Weights of a small mixture-of-experts language model, trained from scratch on English Wikipedia.
Experts: 48 experts in each of 9 layers, 128 SwiGLU neurons an expert, 3 picks a token, 24 empty slots to pick.
Below are experts of layer 4 (counted from 0) of a mixture-of-experts language model. Rows are named gate (a neuron's input weights, with its number), up (a neuron's input weights, with its number) and show model dimensions 64-127. Each number is 128 + 32 x the weight over its row's rms, rounded and kept within 0 to 255. Numbers have three digits each.
Before each expert's rows: a language model's description of what the expert responds to. This comes from a sample of Wikipedia text that the model never trained on.

# expert 47
Description: Mid-word pieces. Middle fragments of longer words split into pieces, like emb-ass-ies, precip-it-ous, rem-ixed, Respir-atory, usually followed by suffixes.
gate5:130147111202111082110107119144153107123101146134173125062098127096102107159117127072010088157130122154106156127138132118192136138086183202100111128114071056144134117156133121130116167142140107
up5:100108110158124182158141112084131161166101130154091129156122130068133148143132181117144174066131189173089135167177134135140127131204130145133152075059167181151114194131129089124128141083114165
gate6:156119105149094109119100180071144156156204118116163109163103122100125123147167110119110123122136135125144126102153115114163096133042085103136105095137180148095168067122115157071136192126113104
up6:104132103119103108142097133153042096098170125091150138104114164138042104105140200049156134090136084081125103117135129129121141108120140111086126111123095168133139117089088169148101128143115174

# expert 17
Description: Politics and law. Political and legal nouns and adjectives in election results and government text, such as election, Party, bill, Democratic, resolution.
gate0:093133127185119105123116164123129042192100091127145156103109134169102116148151194066108096160164148094064163142124137187108176091213150110109119111087119151155121181106101154133131083128124108
up0:114107151090062133114130113192106185098178102158157143148123102085096126160086135100120134104117131206106122094112107136144095138062141161143105176109082133082112096192096096190154106063119132
gate1:135111061095129116144152182098186116124091112151129128174108127101064118157163140148121093154103142154096084078169156142106135133162144162131130066161129135122066131104180149101161171118131136
up1:061128097176166145107148161155135122169038131184193155149115083142135079154148090158139116154156125097137182137179137135144188064132136124095108137123165143138142158100147131062146114118146152

# expert 35
Description: Digits in numbers. Individual digits within numbers, especially after a decimal point, space or dash in tables, coordinates, scores and identifiers, e.g. .500, 73.
gate5:093106130159079093056169136133123148154136110169120124095109125220154121130127152151152089129124133123085122111145087099160125206123109139139179146178096142090098171176059147062108166143106145
up5:160146111170182122095158139200170112075120144088092135137163089107124153175121088146086161081102142118108093157133079155123182132161133110178137167126130122143194106078104126066131121104131165
gate6:128119043137165145138143170158140154138144123127115082126165142166123112137133141150173092145106186161167146129153077127119173074171104086156153114133148105087144142127149144052188115158061098
up6:068103187138131171148141114161076087122122109182098150112087091149099161141123157140164157101129136139112166118075080125131077148100113129194114171092076122169075114157081156104117151131129168

# expert 29
Description: Infinitive to, modifiers. The infinitive marker to after verbs like sought, required, in order, plus evaluative adjectives such as strong, full, own, main, different.
gate0:105165082203144128148065092152114074153136178099179094163162101119094110134166101148000156133133138152178135127154060088119103162118121124178129147190082166109122126147153086158158129149147156
up0:130120137121106065097098140068119135123089161121118130156070117107110038162112103177105103151119154093137087098126099127149141130078155100163139075158093116153157121118113126098102156098091118
gate1:148117167121098136093093119183145081099113092193135156151098141161153137126162119156106112151139154135147146140140138132116212188156055115074185146186141040075161131188175092117072108096125121
up1:159154143122089119141149114076109136126128095136112097154113057142033088086093121119145118124144093132117132118194139147119104160108141128141150130182182136107129100136120101120142145146115042

# expert 30
Description: Mid-word fragments. Short letter pieces inside words, often right after a prefix like under-, over- or non-: understood, undergraduates, overruled.
gate0:163097138106142123142143161164119107127084125135104175128142127115122229172169090137130146179113102095145094128142151127159142155149121167189200123087066165179160178145142137139142104147128133
up0:153164109165118146069137116111134179062162107110189141186124177182167144141103120115109157117102104132146077091096113116113135079120123126130108104150091131192092115066147101137215076176085124
gate1:151178073105063114139107186178133121156116137147194126173139142183120131134113070105142132159134099113124154137163054134111093094125102160144130090103180139080129163097086175161167121168106185
up1:158118129125113116123139172103100131160155088156089138118187095155156123054132070066085167075103124087138196138165110156067139127162179129158133145122143166095123121128212140161125104105172110

# expert 31
Description: Title words. Capitalized words inside titles of songs, albums, films and books, often after a quote mark or "The", such as You, Me, Love, What.
gate5:030109104147092095147212145124080157121159169099118173131059125134145126104136103122114108105115128113183121152150129165114216074153113117122102122104170101171162166142073112153076144157113092
up5:137122151159092137095196170136096127126147074073106128129122103129049076146117086031119105117156169121075065124119146128112162109106142095134146140102144101154138118185120113132117169125148134
gate6:144122068132167166088136131114138080150114143087128151141122183134153161090191029146125080161160160164079181154153188176123068130104069096091170168151139181176172133085130117131172064138164150
up6:110108099139098149132114157158126113096116047115104125139165121118103083136122094139176140140134129201107081073118128100093089119081139163197129135095102125166098098169195170145060121119119101

# expert 2
Description: Institution name heads. Capitalized head nouns ending proper names of institutions and organizations, after words like National or State: University, Academy, Army, Council.
gate0:114166120099172153116182141141097092113138157088109090114115034130164101165113130161086161094156121162095097149084127129151149053214104083177048108150082109123143125137122122124123114107118134
up0:080169157070098150099129129138139122148086054088182112114073102144112149140117168153108138126088154128096115180107026111166151080127105139142154154148132144116099120158158078122099146098107165
gate1:111125099116168107150198141123102127130097160143184129171113098141073128103089128142147086134150164061085116139129192130066102100130139135163111079124087119140170187116114140124119115156202119
up1:110091103193152097085127174126136156136103115148091119093161139130129075143170090136094128113103154100148106173186123121161128140132094083123118154155039105089129111134177182122114115156119105

# expert 25
Description: Mid-word letter pieces. Short consonant-ending word fragments inside rarer words and foreign names, such as a-uth-orship, H-ut, Yes-ud-as, plus Indic script bytes.
gate0:063119105123131148109123103120135174189076143140113188062148115171139154102134140085095148115155140081190121118097133079132136109174111130116135176129107067083125149138137101175159174102149096
up0:142110126139131091134172101141190092125172077163135139153141064114123138169050091144088104168166171165063167154073134164111187105143113136181121173154178081099105165141155096117081080143087135
gate1:095092135128185085148173090139098095132139129161149165152103143116105090089099079127128147188081119073169169166093049042145173129133146118132211127078113096176127109157113111158121070100126137
up1:121118117189048131072129102133167099142185103185134152144183138126094101128125102083130146132130150080147183131139142128150157136122148130173096172116127112122134140100155134151131146097110130

# expert 5
Description: Passive participles. Past participles after was, is or were in passive clauses, such as named, built, located, used, plus plural and possessive s.
gate0:153112201134152134050106151145125085171095175160164111077137128108161088104098149070113123170148106167126131040131150123171100130155083103118106138110126118187110126153104119163174132145158111
up0:154153126089188125129128164083099140108122144123132157173097141082180119064101148094109119075124175122145115124160081100103139124123163174122163131146176163079119083127172092114154115120136095
gate1:132150122167125132144129150155107161074131124140161153144141117177118099167105121186128162117098149129164130116122158142149127127119092095092141097186166145171183161126076140148114120219113151
up1:143165155137131083081066137102101174145143133183160176143169159173164042159159112131154118079165175089158093123116120119204112120107075110156149099157117139160065167146151161092136176148167191

# expert 9
Description: Score and unit punctuation. Dashes, colons, periods and slashes between numbers in scores, times, coordinates and tables, such as 7–6, 1:31, plus unit abbreviations like km, lb.
gate5:174154122125095094101123099082176084112128113165099148119198147145129127165113188073129133083187133126134141136055173109175170087153165133119121112151125141127134125169071154069126164131127113
up5:149094161161113136141110143116196094098144108117109159178137110158189137077088163138083083140154106117179139138117098140144109119101162137134070150138101146160097134150149123042137112142103129
gate6:126069150116076134156174164140107180120132151112109151172174155186177164070122155122140115124133134137128123118162111105184106114166182109154134125169115167143097099092169128122150058129097125
up6:105105124073132067101080094105149085124152112141161165132085101099123132124150154077059108083172125129185111097107153107145122150095175129158149065127078181123111190106118086151131162147116132

# expert 13
Description: Foreign name syllables. Middle and ending letter pieces inside foreign proper names and Latin taxon names, such as Pal-a-echthon, P-ico-ides, Polic-ía.
gate5:144083057123166122172132112126125132150101088139097183152129120105120123159089126085154161117177179082167173161096104122106122156101165164176063124123117088153183197226098082108158172170148147
up5:170155134075130111096142161157081167107104076155130140089123129103113095187130076075151083127181113202131223092097136105127161175127109177122179101116094160120121087167124164172149096141129134
gate6:094056076155093149155116129096140134128052133153075086116117089085117120149108110127089127182131118051086125113104136102109163080176164165101143084198106172147130059150129147121149182205133140
up6:134125145140089159164127079080112067117209120089154109120120192116121116103091086160190111144101140125107155095122166070142110122117121124170113130113167114087124180070119105124134117091148140

# expert 12
Description: Prepositions. Prepositions, mostly of, also in, for, from, to and at, linking names and phrases like Battle of, Hall of Fame, District of.
gate0:137158062170113127125097131122105131112154127117131047133104103123112135176148127078146043137095120088118126201126140131189106138125111084169144118186162117153127148182118128159099140131172145
up0:162156114086148143144162090147089102132180086081118095143136097064126100122130200123136147147174140089166139119154160170128221188122072115135113168092109175127125176124132125110075089161140113
gate1:140184114084135128146118067184118121190184154084121181150105151151076082144114131142083141132172103069147070142128084119145117136133093134071155088126071134159146163143098159131176068087047093
up1:144158120145135100132123080148136120054196162170163138152118144070135123151150128147101142094126125126169115108105170122129151085136134092159115170155132150183134158153111113247215077135099128

# expert 15
Description: Table pipes, quantifiers. Pipes opening a new table row after a line break, plus quantity words in prose such as two, three, most, all, more, some.
gate0:076109084113206142146145171107083093131152089145059099153161119092111112191115068109121141125164092067072135129075078135172113112091075136125112127088122099141064123129119131096116099116127075
up0:164096075089091153116116117133092122172130098150172099133176159136132120127175091097120129171123123110159127130115123118137128141090092123124146119141135144098184120174122145175082139152136135
gate1:096085123111127164123140113081130172097096126139097127077133099191117104126151145139167178126146107155123152091120118191046178109125121084147137089154137109143106102155152092091177160086112090
up1:096125047129093057206136140058172085113132093130095126162155156105179115141116140188146106139093127160122137154139092137148130115138147140165139102122188081221135147096162199100159119144112105

# expert 45
Description: People role nouns. Occupation and relation nouns describing people in biographies and lists, such as director, player, writer, son, mathematician, photographer.
gate0:100131098157099132165165152125113134116156134163109140136141099135153124092132110134089134127121132093144149140126178118103179099124083160215165154150173126157121162191114126159210036091145175
up0:108108092111198091121156120052130145138179061132132103132171098154156174172124187184167154155130179101148172175132083149135107131109097106161084112124126187100147138152110128102178102113218132
gate1:167123111165152202112108114110053173085107150099193125140105147172128118135148139252171148114124179125144115139197104109143056130139139100110110155176098069096105168135140126127122120138118140
up1:085165179186094188127116121127178087069144125136120145098164075173098156086142180143206130109049157152144090064119168114131101136140093104149111077155181143100091147142116057165160082094108139

# expert 21
Description: Auxiliaries and possessives. Verbs is, was, were, have and possessives his, their, its, plus apostrophes in 's, as in "as is the case".
gate0:126091137116131140138199093158130146104192119122147166099178173153133129095155098164134133125064101099152125134107123138078134152107074132073091098128116120141129164137050110115122123100163137
up0:144129138126107139142162117145153135152139121123144168074201171101141191147139162159138155125121058106176130119130119112130124179092143081113175161148108109109115098169192157142095136122146102
gate1:066133109091170192111197179160089183103142171080185146141117118096121138171133179127117160126109151132129160092107113049138196139126147149083187116144073128141117102143131116070152162139121147
up1:142090160095109091150121089177107114113185134113152108144205119084132108150169169125122136143142136138125110094134197115153106099144147158147110155138107088088102084165086128145154191082103174

# expert 22
Description: Common head nouns. Common nouns after the, a or his, naming places, groups or kin: city, town, family, club, company, brother.
gate0:087084082067107108123079088136122137113100122130110100119149139134161116108130143146105073140128170082115102191133149094120153110096086182115080167159135123124135140154133150123182179114051130
up0:140118086086132134162164201139115111163154145162196150162135144186129074127145142182124077125115096130159153110080170153095094078102113140104130153120140198140150149108124124184126108186131117
gate1:163118133178179148123168136036086132174137122130093158130134124170170072147078123116119148141116152092131157125107091117148144108126134171149131096155095034114151172162160128172102106168115149
up1:099149164145150096139097100111098117102138146137136200092086197135110158096067128124131083070087174087181102151135075160107162169102196082079151150114099167120130118153134110140114116177127079

# expert 37
Description: Year digits, word stems. Digits 2 and 0 beginning years in dates and tables, such as 2017, 2005, and short stem pieces inside words like t-ink-ering, t-unn-elling.
gate0:116094172080139111130105153152159148147185136113105152177100152136111133098142077087198048129087098110160110171055161153118141105124123086142138122118149099150062178124102168175138159077107145
up0:134182106152175123154125022113171098114115132105177119161100118160075089137134138137103109107153181100132075106097087108109151145088145112106082096128094101082111126073137098067153101161122064
gate1:081086200156099128166091114158142095135164113154169207128159093164135196176133112138076120085125149142150089072141134168230121153134123126171053116105100137117059123136166147173147088135076131
up1:130113161138124118124090153149079191164092171129109182149154093141155209090156095149145158128141110101094116133111152106092082147081112131110134095130144122135154074057088078139119148131099071

# expert 44
Description: Semicolons and separators. Semicolons, table pipes and line breaks ending list items, table cells and infobox lines, such as W; L; W and time zone notes.
gate0:130128133110143173135093104113151095094167111099155143172158172127156086109099091132143136114170102148106122036126116158174105116187185156148153088153132149092148118146148089109173156079152125
up0:219131083128133136134174033132119139121117128127102091103144148141142112134130100127158158109107143099089094123100102118142194099162095148120122121094083159121098170100137138117108182157118157
gate1:148105155143123108092084154150155128151125081132160139167101084150094113107102153098172136105107140156152148155126169143153112124158125170158108153145083188127070123053165163137170106109054095
up1:142077098109119079108140131137073069136144094125065132117134078162115111120134131096137120129137110178126107093135067136195153084132139176103117116155147127143141108122134172156096063114139112

# expert 33
Description: Clause-linking connectives. Conjunctions, prepositions and relative pronouns joining phrases mid-sentence, such as and, as, with, which, including, than.
gate5:140091132139144126142099153151136119067165136177133111068127154182082117138044096116063091090135117182108145171139114152126125166114105075111069143174073150121145116146100125155130084168092100
up5:119118106084113091117116159101155128123163192142167137099122160194097109117155109115108093096096138103185183104150100164126121121118154138075158114139148069168085124162129080105158092123137092
gate6:075089104063150158124135129146174169137091112128116153155140137136120143162124087080103159091132095156132146153165121115120129060158085092117100169118119140105135110128123171112158135102102123
up6:205127122049113131078163135102168154117110104117083154148132139150112111135122119165140099129105171146164143128164141147115104126115171174144118146069121076116164073091112121155093095143140109

# expert 34
Description: Markup and formatting pieces. Heading marks like ==, table separator rows, coordinate symbols and odd byte pieces, plus words like addition and electors.
gate0:135152138109081133090112151098136122152089137162148160115186136137128081110165134159146118151126131123151135104128123184103138106104169060142131143155176140120111152174060167148128204122138107
up0:151093128081108110141171125134161126095110149111109143079215083167154139154145123156207173125153114134134100120129163127118181094193126146127103168169176119051096115123114196138086097168158151
gate1:170115134114152168134141128124116115138037053143153143110130148166090127142099151112170107190089182076093091086145108133134163137140161188162128127179140118086169196134144140157113148164146162
up1:089083135086147156167068076125120128141159111115139117106111168149152105171092112148167131118178140147178133143144135134115135130112137166106193168108162161113069148071094131101087117119173105

# expert 46
Description: Prepositions after verbs/nouns. Prepositions following a verb or noun, such as of, in, for, by, against: used by, member of, named after.
gate5:093098165155142137140131112078107131144125113130085175115110105179125094149120158137145090157126126207139163185179118128080150143145113143109125076115122104128099178148188105095076142094093166
up5:117146140131133115121164085146127095196154119135144180111152110107126126113098072145129152190130137085124201175128126112124108116137104123223134111111089141118067117153165104120081104178108170
gate6:090087108188107098135066115123189179115166154076131082132152091085123132101151193158194077170155142141125125149139077114086180145154150136136108091128149137136109135131137110156160143189093131
up6:124155149135121121142098151088125077160078134153093104138127167128192107120118166077125129161133131182141090183096160162105105091073137096126134111125073152066041146140092128114174140059033062

# expert 42
Description: Past participles after be. Past participles and verbs after was, is or be in passive phrases: known, used, released, characterized, located.
gate0:104095128140104068104152126113110087093193165147177104052146174176119102201203122140069121131110180154152147155126149075171134136145126111131142123178127109055141081154099109093118145171143133
up0:124148119057158170126131115130148162037131112073116112095169135140090111118109122163155119065126156140124127098174143085127077086154098145122151167100126131165108163139106150153135130202136108
gate1:070137118187157146134107116158072093140111150162176069166175108136190135142115044107118201107124170093115179158117124111168079090133065143179100096159139153124145051127147130098124087180069141
up1:194114222082101091114144142089146163218129086117142170122118122107105074135149136097095112120120082159171153127130168108130144103107100146123117162185128086115131158119092107144102105104154138

# expert 19
Description: Main verbs after subjects. Finite verbs and auxiliaries right after a subject in biographical or narrative prose, such as was, has, became, returned, met, gaining.
gate0:081126129124129141114099123134079074099158187180152126100119160120172107175093132105124156135081128151147142083113111117152160130136131115123104181127170138070189116152161107093129121134128167
up0:167088126115120139116128180198117215132125144158122144113105105138169130143142143167150118125126107120133127106150106104192136132065119130122094136135088101197134145125083150158164140186123126
gate1:121138110099155154170159094127167161148118132122127195127097084128113094137146094070081080140040177079150119156112216125151136128054141082107116109081069100053110092126131145144172152179129144
up1:195173125096110115083103092155076152178110091119130158187113098137113144164104103129162109194124126112142118152092136121107125164087104166171156116087128134156114154095097122145113105109173186

# expert 18
Description: Space before numbers. Bare space token just before a number, in table cells after pipes and after "in" before years: in 2004, | 345.
gate5:145161092087142132160152155180120173148095087092103113150117090163160136168112151102110115151124091132154119133158134098107100179132134103079124092141035113134110122126080055159171127063145132
up5:103157118162090099071103118144136133107106088133091114080116172109083151155124119171140069085105147096105127130138190140151098121073098166144136173083123041131132158055142163121106172125040158
gate6:172148136119156085126173055094128117059147139167102119155087155142136113149137132113228136143144130117174130191125150124140143110122166135105123107164129143127092115125181158149152083122144137
up6:178157125177122133105100146121110125152119136122164056171105104099098134174102116079127173125161132091122126103106123086141120181143087095145140088107070152121145155125151164130114132113076148

# expert 4
Description: Articles. Articles the, a and an, mostly mid-sentence after of, in, is or as, as in "He is a professor".
gate5:094175124083103075141128109118099207101080125133139102145130108144119117162175063109105125120088129077111118053115156189107150112081092115150168113088092122151135159176119094186121166128103099
up5:071128173127124165140147167123121122167145113150140096089139119157109057121161145169137127106044095167157090134099167142148123131122114141144154162157100142088125109159172143151081146119113158
gate6:092154128083187115118147158155098135067123121130074138191126167068148147091090073086131147158129082092140114091121136103130095106159136120180108186152059163174147137060167155137132081138082124
up6:112136101135128158133150194126183045111185078131098163125127133097102095053169112160082132151116159131123137134114126081096166160141078112115163143200191091098140126160082103219125184143086127

# expert 11
Description: List dashes and colons. Dashes starting infobox or list lines and colons after field names, such as "- Party:", "- Country:", "Third:", plus hyphens in compounds like stand-alone.
gate0:117168155137123053115091156107153126214060121110136140147060124101092105162154078139093101134112091138179115118135114101148133101193119151086146152129125081143084127098163135071140115103152136
up0:137073142170115121159209120134120165056133115125046140122119171109142176113036147119117114116095122151120145107104126148106128150104164107127119103157171156147157145095131162146178100142141129
gate1:088085106125199084113122142066120097164147115093215130110129116108117151126170140123115155148091111117120126118170145167127146137125130159151122081147150127082070104141156143132104095125149130
up1:153188156127194118129166146145109079188164167096127139087198130136091131148125110153065188165117150111058124189176074111170158070134176115149100136157133142088152145108119105102087132106144154

# expert 6
Description: Digits in numbers. Inner digits of multi-digit numbers, mostly 0 and 9 in years and counts, plus number-scale words like million, km, century.
gate0:135164115098161092148079125158122106189151085118131152147158133115150136135090078164134122141123140123124143129083146170170142091093098151102104140158168157101135099118142105149141106104209129
up0:157077138079130152154136139120137136075129134166166100104185173130116110172166156183072064171141163158157122126142162094161125110104087132128112170113091091161146129058118139149090152168081103
gate1:144099164145127175099134092124109114115077194146183129121121109128138092170084101156164125121146100085207181174078136163107135136120125157118125166141127118150114079112091124130185128148144186
up1:101093128096175148130106113196153132146126191163168187112153173140190137168165189206124116156155122127131114116140159097151148114066157148149109090106106103118036158122154116108126116124117141

# expert 0
Description: Country and place names. Country, state and city names ending a location phrase, often after a comma, in, United or New, such as India, York, England.
gate0:080091105139149106127165074089113128142130090100160169171071033095094142156125117166117115149070100172137127176133178157173121047129125134109098146099103160148116137114094096049044136161124094
up0:079130179086148083131099132157115162135154071104173101179127110138178093122151127098145067136151150181148135129148120125183099130143147210116099057173182100162180130070138174049105147155152122
gate1:162116109146116101154104152141036104092141119125126128127162146169185131136146141169086128154135130124110245121151121176050118163155164124136158143089111190123134121147128167108097118159126140
up1:112117166116102137124088143118145133123095118082166062163091138110156176104129108137092061101117115148126209167119166130132186147166140114144158174193135143152144148145141133070138129154092134

# expert 26
Description: Periods and decimal points. Full stops ending sentences and decimal points inside numbers like 1.58 or 53.09, plus ")." and "." variants.
gate5:145100208132101112134125154128132090094146178153096139153152134135172105128134098165103074055061151153118196154135087118089082183131101130114101156103117066134114139115127151180123124182097191
up5:103174062130159128094177124147117122121120106119163103142075175098118134134062127110147134175116108163092125128130120092130196127100061116108110069125144101105128135070139127162078106180082110
gate6:159131115124134164149152114129182105100152115122155154200133112085079155177164151069136117129123169139109139142094141098097143135157130072137180138161197091193135186153172103128171108082128142
up6:113120157135130141071152120127102065090103100067151134144116121185168115105083146073130084163089136101170081108156174135165160133105085164130138145103133144105109151112180112099104154175098103

# expert 1
Description: Time words, raw bytes. Time and date nouns like time, years, October, plus stray UTF-8 byte pieces from Thai or Chinese script and symbols.
gate0:139089103151105190197117147155169143131121145099161139150105167048115083096121096125163192088187132117139147141199096188086132112115150099130142094124180105117150130132102110130134100164149175
up0:117088136107145162061114092191105160097157146100164170169108143056134085084120109131167149047171184103151142151111166182094109097108148149173138100121158112111096139144095107113018118148110181
gate1:098091150147119128096161136093144086055152129141120130163158134150083107140093118092061125112126109144206125100142135136092105093116089070148136129170121091141088141160104199167151122139167165
up1:128148138069133074069134106134168058113124114066162132163178114120117176135138088162174126146169193088156149098187135131125034113123091096161138096157187111164070178091166172117096068102118139

# expert 20
Description: Table cells and math. Cell contents in wiki tables, such as months in dates, digits, quotes and spaces, plus LaTeX symbol names like theta, phi, mathbf.
gate5:058142088181121147072084181137099173143130110122098101110160060161157058136101125102119114092176143105155177185171134149087142122191103128093118121161084141120135162151124117202118159097160118
up5:143110111073069142111136140145186146145167112142134140076118102121116164139150144119107142140215124157145081114081097130153171143091127109140092048165084112119096191145150137156072119128121103
gate6:135103136089141135145163103110081122143162105155161103140094092112130073091130147098127146114066135080128134102151094152179132149124154154129179121156077164130159124179150141173151083135116128
up6:123124169104119104110143160171144182097147127199152122131088128176072255120072079164135129125120121141131116151100110154132149098201136115117177136159171109111081167141130117184147117128099139

# expert 8
Description: Capital letters in acronyms. Single capital letters or short pieces inside acronyms and capitalized names, often after a parenthesis or quote, such as WNBL, BA, MP.
gate0:161106128128133169098150038103163139169166076092172150142151156115120063126101079127130126134094122048080134098153189155130127129065119107173098079123105106122090147105111180164121106098069115
up0:122105145125123109128170147083045175110104110139097114093114125175121119156108152091144132106109088122133079119153203144130154121094174079137121142244110183120153187055140083145128168118102126
gate1:126102103113114136091176115063168149076091139146133100165179103111143098210093089173127122175158160169182106119146128117116135084122108082138141156183197049170138157087147103142113112115163168
up1:142119102134131120105136093130128118194157141147110081105131135157103163126153020111143099116125132125125105114159156182157156076149169165141118067119116153119098105070061149112119099118083146

# expert 23
Description: Heading and section breaks. Line breaks before headings, list items and table rows, plus the == / === heading markers and |---| table separator rows.
gate5:143147194075149104105100165090189086063131159112111100126164082114096145108136077095140157057094137141106152083091182119162136124154215161120161131146162126109134128119168124131130143177105125
up5:071160132129151116088100101112144147145120164152127115130139078154211087120133121140117094097126105064160080107150109171176125065124128112132158124134198144147121127134112137107106123154143123
gate6:151123137160187104158094120145098154144128185134151068171159140110103126157152155113087111153131124147124132131154097134132078101085120097154114123150100129121075134104124113189194181176141145
up6:132128152135121142140119170100139098130121130124120140106118101129133128132118173101040168144135153163144125139169129127150140175134064137098109138096171163157125131135101154046075174148151115

# expert 41
Description: Commas and and. Commas and the conjunction and separating list items or clauses, including comma-quote and comma-parenthesis combinations, such as ",", ")," and "&".
gate0:114150109161112123116159119072161118165140149071076111121120231188143147193155139128173085125091158081098034137122128195172138082153149120144158122181117152092150084158073135142103154112093107
up0:157124150128149192114089105110154153113153078113128126171148065117112111124150147153148063133101117109141154084146201088146114092072145174141088160217148136211137112119096140141103115140170173
gate1:135131121111101139119109129150143129133110127121170098117149096148142123057134139115125087116201144141129183166148124136104107163092130166149148081182167087109127183139170137074159091127172098
up1:135147146140111155058140109099171137176133093098102152185114160156156114136093127138084107136133067130116169064213141118116148112171100108128196147125067162120095079103124195176035106147100200

# expert 3
Description: Line breaks in infoboxes. Line breaks ending infobox fields, table rows and headings, before the next "- Field:" line, e.g. after "Total gate: $10,006,249" or "Elevation: 6 metres".
gate5:144110122077115085147114071084157064142138138169125137097165098148134120146094063057159106126118130149035156142108060110055125059111108126153124106116092119132131110171085139085057085119117123
up5:121095122083128141141124131080124134077123158131112163095065168204068206175101102070123123117110094127121104120157174078090090128141126180090140120086155150143172075171158123192149155085134103
gate6:120129140143148127109124133115167126139138117080096092118132140106122060067100109131103111121086101131177154145106104145144200107175152151104126133119163114176093143167156110129065139213102208
up6:129190149095139089073104071065126067091142152096094129128090167102122112142111127122078113135108124122133140087142055186164097068139120105156140126123088114105116192129130152182162184152137092

# expert 27
Description: Mid-row table pipes. Pipe separators inside numeric table rows of sports standings, election results and stats, following numbers or percentages; also separator rows and "–;" cells.
gate0:184106196090133157126170130128137150122129157076133170144119157092113143108141133143128175095082129149095128172131138160160142095173165184117146125120107108095123165168137145194179141119101128
up0:188157107079116122087131096159089091097119152156131111148119083082142131139163168158087130131099129103119106126113125197148115148124091121110132147157138104150156126157168111171159132162161143
gate1:172165174052087129183137156173147142098109142147126146107169151169118112137078095195113239096101123076154085134140144157166112127120173133116121125170082125125162080143140106062133206148111134
up1:066107122119156157110128136079167128113104144142101065137129110135128099139124104217119149130122105123102124107147146083085153154122135112126139128119111170111114172087157186035126117119127128